Experts of a small language model: 33.2M parameters, a variant of Muon for the experts.
Below are experts of layer 4 (counted from 0) of a mixture-of-experts language model. Rows are named router (the router's row for the expert), gate (a neuron's input weights, with its number), up (a neuron's input weights, with its number) and show model dimensions 256-383. Each number is 50 + 15 x the weight over its row's rms, rounded and kept within 0 to 99.
Before each expert's rows: "mostly gets" lists some tokens that are sent to it at least half of the time. This comes from a sample of Wikipedia text that the model never trained on.

# expert 0
mostly gets: "ja", "za", "ko", "ya", "era", "ji"
router:38 89 43 49 66 66 46 51 59 41 31 31 56 37 60 79 43 54 66 67 37 57 20 31 50 69 45 35 40 58 51 74 43 46 54 50 43 51 57 57 75 20 79 53 37 64 49 60 68 38 70 59 46 47 78 47 34 57 66 44 67 53 75 36 51 59 39 52 20 58 40 19 35 46 60 48 44 39 36 56 72 48 43 20 28 30 33 51 42 50 71 52 65 25 63 43 52 26 14 65 48 67 58 58 76 19 43 48 33 34 67 48 69 32 59 55 42 29 51 41 58 69 68 68 28 81 63 37
gate1:43 43 56 60 37 93 47 54 52 52 75 44 62 82 55 76 69 33 58 45 50 56 77 41 45 91 44 52 47 28 39 53 53 50 49 39 39 52 85 13 42 47 46 53 55 35 46 72 46 61 32 55 43 85 41 35 60 32 57 70 26 62 38 54 29 59 47 34 43 43 53 36 48 31 46 39 38 46 40 85 47 39 60 31 41 58 68 29 17 47 63 74 44 62 35 58 50 57 53 49 36 47 41 23 35 45 53 40 25 46 35 42 61 59 50 54 52 24 54 50 41 48 74 25 69 56 57 28
up1:33 62 64 31 60 39 68 58 41 49 27 31 73 48 67 56 48 41 58 74 48 61 35 42 48 49 76 64 66 48 45 34 44 70 63 37 57 51 74 46 61 48 30 39 72 35 51 30 53 30 31 74 60 48 41 56 46 61 21 71 34 50 67 33 51 70 32 52 52 27 28 54 45 70 48 53 54 57 58 63 39 52 33 43 60 53 72 35 26 59 60 23 76 38 60 48 58 56 43 45 30 45 69 44 28 62 61 46 65 41 64 37 56 46 30 40 56 58 29 79 38 56 50 29 46 49 35 43

# expert 4
mostly gets: " cr", " bi", " sl", " mat", " Mil", " ph"
router:47 51 61 59 00 39 62 45 75 53 32 54 49 67 49 55 41 70 67 60 58 90 44 50 58 48 63 43 60 63 47 35 20 40 65 40 51 62 54 43 72 74 74 56 55 68 43 50 33 51 47 35 48 45 61 23 66 30 51 70 68 23 50 41 61 45 20 47 27 50 54 32 39 27 63 48 60 59 61 37 40 54 18 44 34 58 72 31 10 51 46 35 44 62 37 61 25 42 44 46 29 65 43 72 63 50 44 40 52 51 29 43 49 46 57 30 61 78 21 22 64 53 52 39 67 49 40 60
gate1:38 56 70 45 29 17 39 80 52 35 39 40 55 41 52 46 64 54 36 55 54 41 35 33 62 71 72 50 40 59 52 67 63 36 76 54 51 40 36 42 58 34 36 43 27 50 57 60 53 74 57 66 36 46 46 38 58 63 59 56 53 64 41 53 35 58 32 81 47 32 50 63 23 70 54 38 54 38 26 50 50 44 37 67 43 34 48 33 42 36 60 56 77 36 21 47 49 24 55 10 50 60 63 65 49 35 58 35 47 58 31 43 20 51 51 54 40 47 42 53 65 22 54 64 59 55 32 38
up1:57 64 94 60 34 55 41 54 56 35 33 67 39 83 77 62 71 51 32 51 55 41 46 48 36 50 47 26 83 60 40 32 46 45 05 42 58 50 71 79 27 36 49 39 66 36 56 70 69 56 55 46 40 50 38 49 51 64 54 54 48 63 83 56 47 48 53 56 62 68 53 60 40 99 53 57 55 53 36 51 58 46 59 49 60 36 45 66 27 43 75 40 37 26 77 68 65 85 74 44 56 53 38 56 44 58 40 74 58 47 52 51 51 37 38 50 60 51 49 36 34 51 72 25 22 27 57 33

# expert 11
mostly gets: " States", " League", " University", "ts", " team", " series"
router:62 42 58 46 69 32 59 47 53 50 61 57 42 76 38 51 20 44 60 45 53 22 35 16 36 84 52 52 45 58 32 67 54 46 28 54 62 36 53 53 42 47 43 70 69 59 60 50 63 59 52 55 27 58 31 44 45 53 53 50 50 59 25 57 60 55 69 21 70 49 48 49 67 63 50 54 34 52 65 63 33 49 43 75 54 60 47 36 38 61 24 43 52 28 44 37 38 27 59 79 62 57 43 69 36 59 30 46 80 45 66 12 83 37 53 45 51 52 69 59 46 49 53 40 56 41 47 23
gate8:60 55 49 66 58 35 48 70 57 60 29 63 56 40 68 62 59 70 62 26 54 51 68 48 37 35 58 62 36 63 43 51 41 43 52 62 60 28 54 62 25 47 75 63 49 65 86 30 60 62 74 15 31 61 34 36 54 53 36 63 46 60 59 09 46 60 48 48 69 31 37 79 60 64 51 66 57 57 38 42 40 58 58 46 58 34 36 80 44 51 77 17 39 58 39 55 62 74 42 36 47 53 72 44 66 34 36 64 53 38 40 53 76 52 34 30 53 63 79 57 83 55 71 46 48 78 43 41
up8:39 43 50 50 56 48 43 41 68 57 37 63 43 30 70 35 60 43 90 46 53 49 46 70 67 55 59 42 49 51 78 32 42 70 64 29 42 47 57 78 35 57 62 52 40 66 28 45 54 60 85 41 51 60 51 29 39 59 69 41 92 54 39 54 41 44 57 67 44 67 52 46 57 59 64 41 69 40 39 34 27 58 48 39 34 70 52 61 79 62 67 16 59 52 44 55 48 78 07 47 66 56 40 27 65 43 40 64 59 79 66 54 67 39 29 34 54 48 69 35 50 71 52 60 56 72 56 55

# expert 10
mostly gets: " was", " is", " an", " a", " are", " be"
router:46 74 41 51 31 39 45 55 53 43 36 35 55 29 34 52 52 37 39 42 71 86 61 42 48 30 71 30 37 60 55 66 75 70 65 40 63 55 50 59 66 32 65 44 56 63 44 38 41 37 46 49 63 45 53 89 39 56 33 66 47 47 51 37 55 41 53 76 33 32 72 55 64 59 77 41 23 48 24 32 45 69 58 43 72 65 70 47 50 31 68 53 36 62 60 86 30 32 64 30 33 48 68 76 56 38 40 62 31 52 40 52 34 56 46 80 63 47 67 67 69 61 56 51 54 40 31 38
gate5:80 72 72 66 49 47 55 54 66 46 51 40 51 21 07 51 62 46 29 72 45 21 58 49 39 47 55 60 62 56 59 43 70 41 69 56 55 79 68 61 68 32 67 39 36 66 65 67 63 79 42 67 08 60 67 91 42 44 31 57 29 51 61 46 59 40 60 65 64 39 50 55 55 33 54 38 34 61 68 43 31 18 38 45 21 68 34 42 59 36 69 45 61 46 49 32 52 59 35 31 43 43 54 29 31 39 44 36 62 70 29 67 46 56 53 56 54 46 56 36 59 53 33 50 73 30 22 37
up5:53 55 62 40 52 12 11 66 48 40 66 10 51 40 47 50 62 56 58 66 30 49 81 52 32 65 78 35 73 46 43 64 46 59 39 39 87 50 57 50 50 29 40 63 44 48 40 76 71 89 64 52 57 59 59 81 51 45 40 76 73 62 46 40 65 44 42 62 61 52 50 52 60 35 41 59 59 52 51 54 71 39 29 43 30 63 71 53 61 17 62 58 57 57 38 63 33 43 29 58 53 66 27 34 55 64 65 16 51 51 86 47 50 28 56 39 58 58 42 83 60 52 58 66 65 40 60 44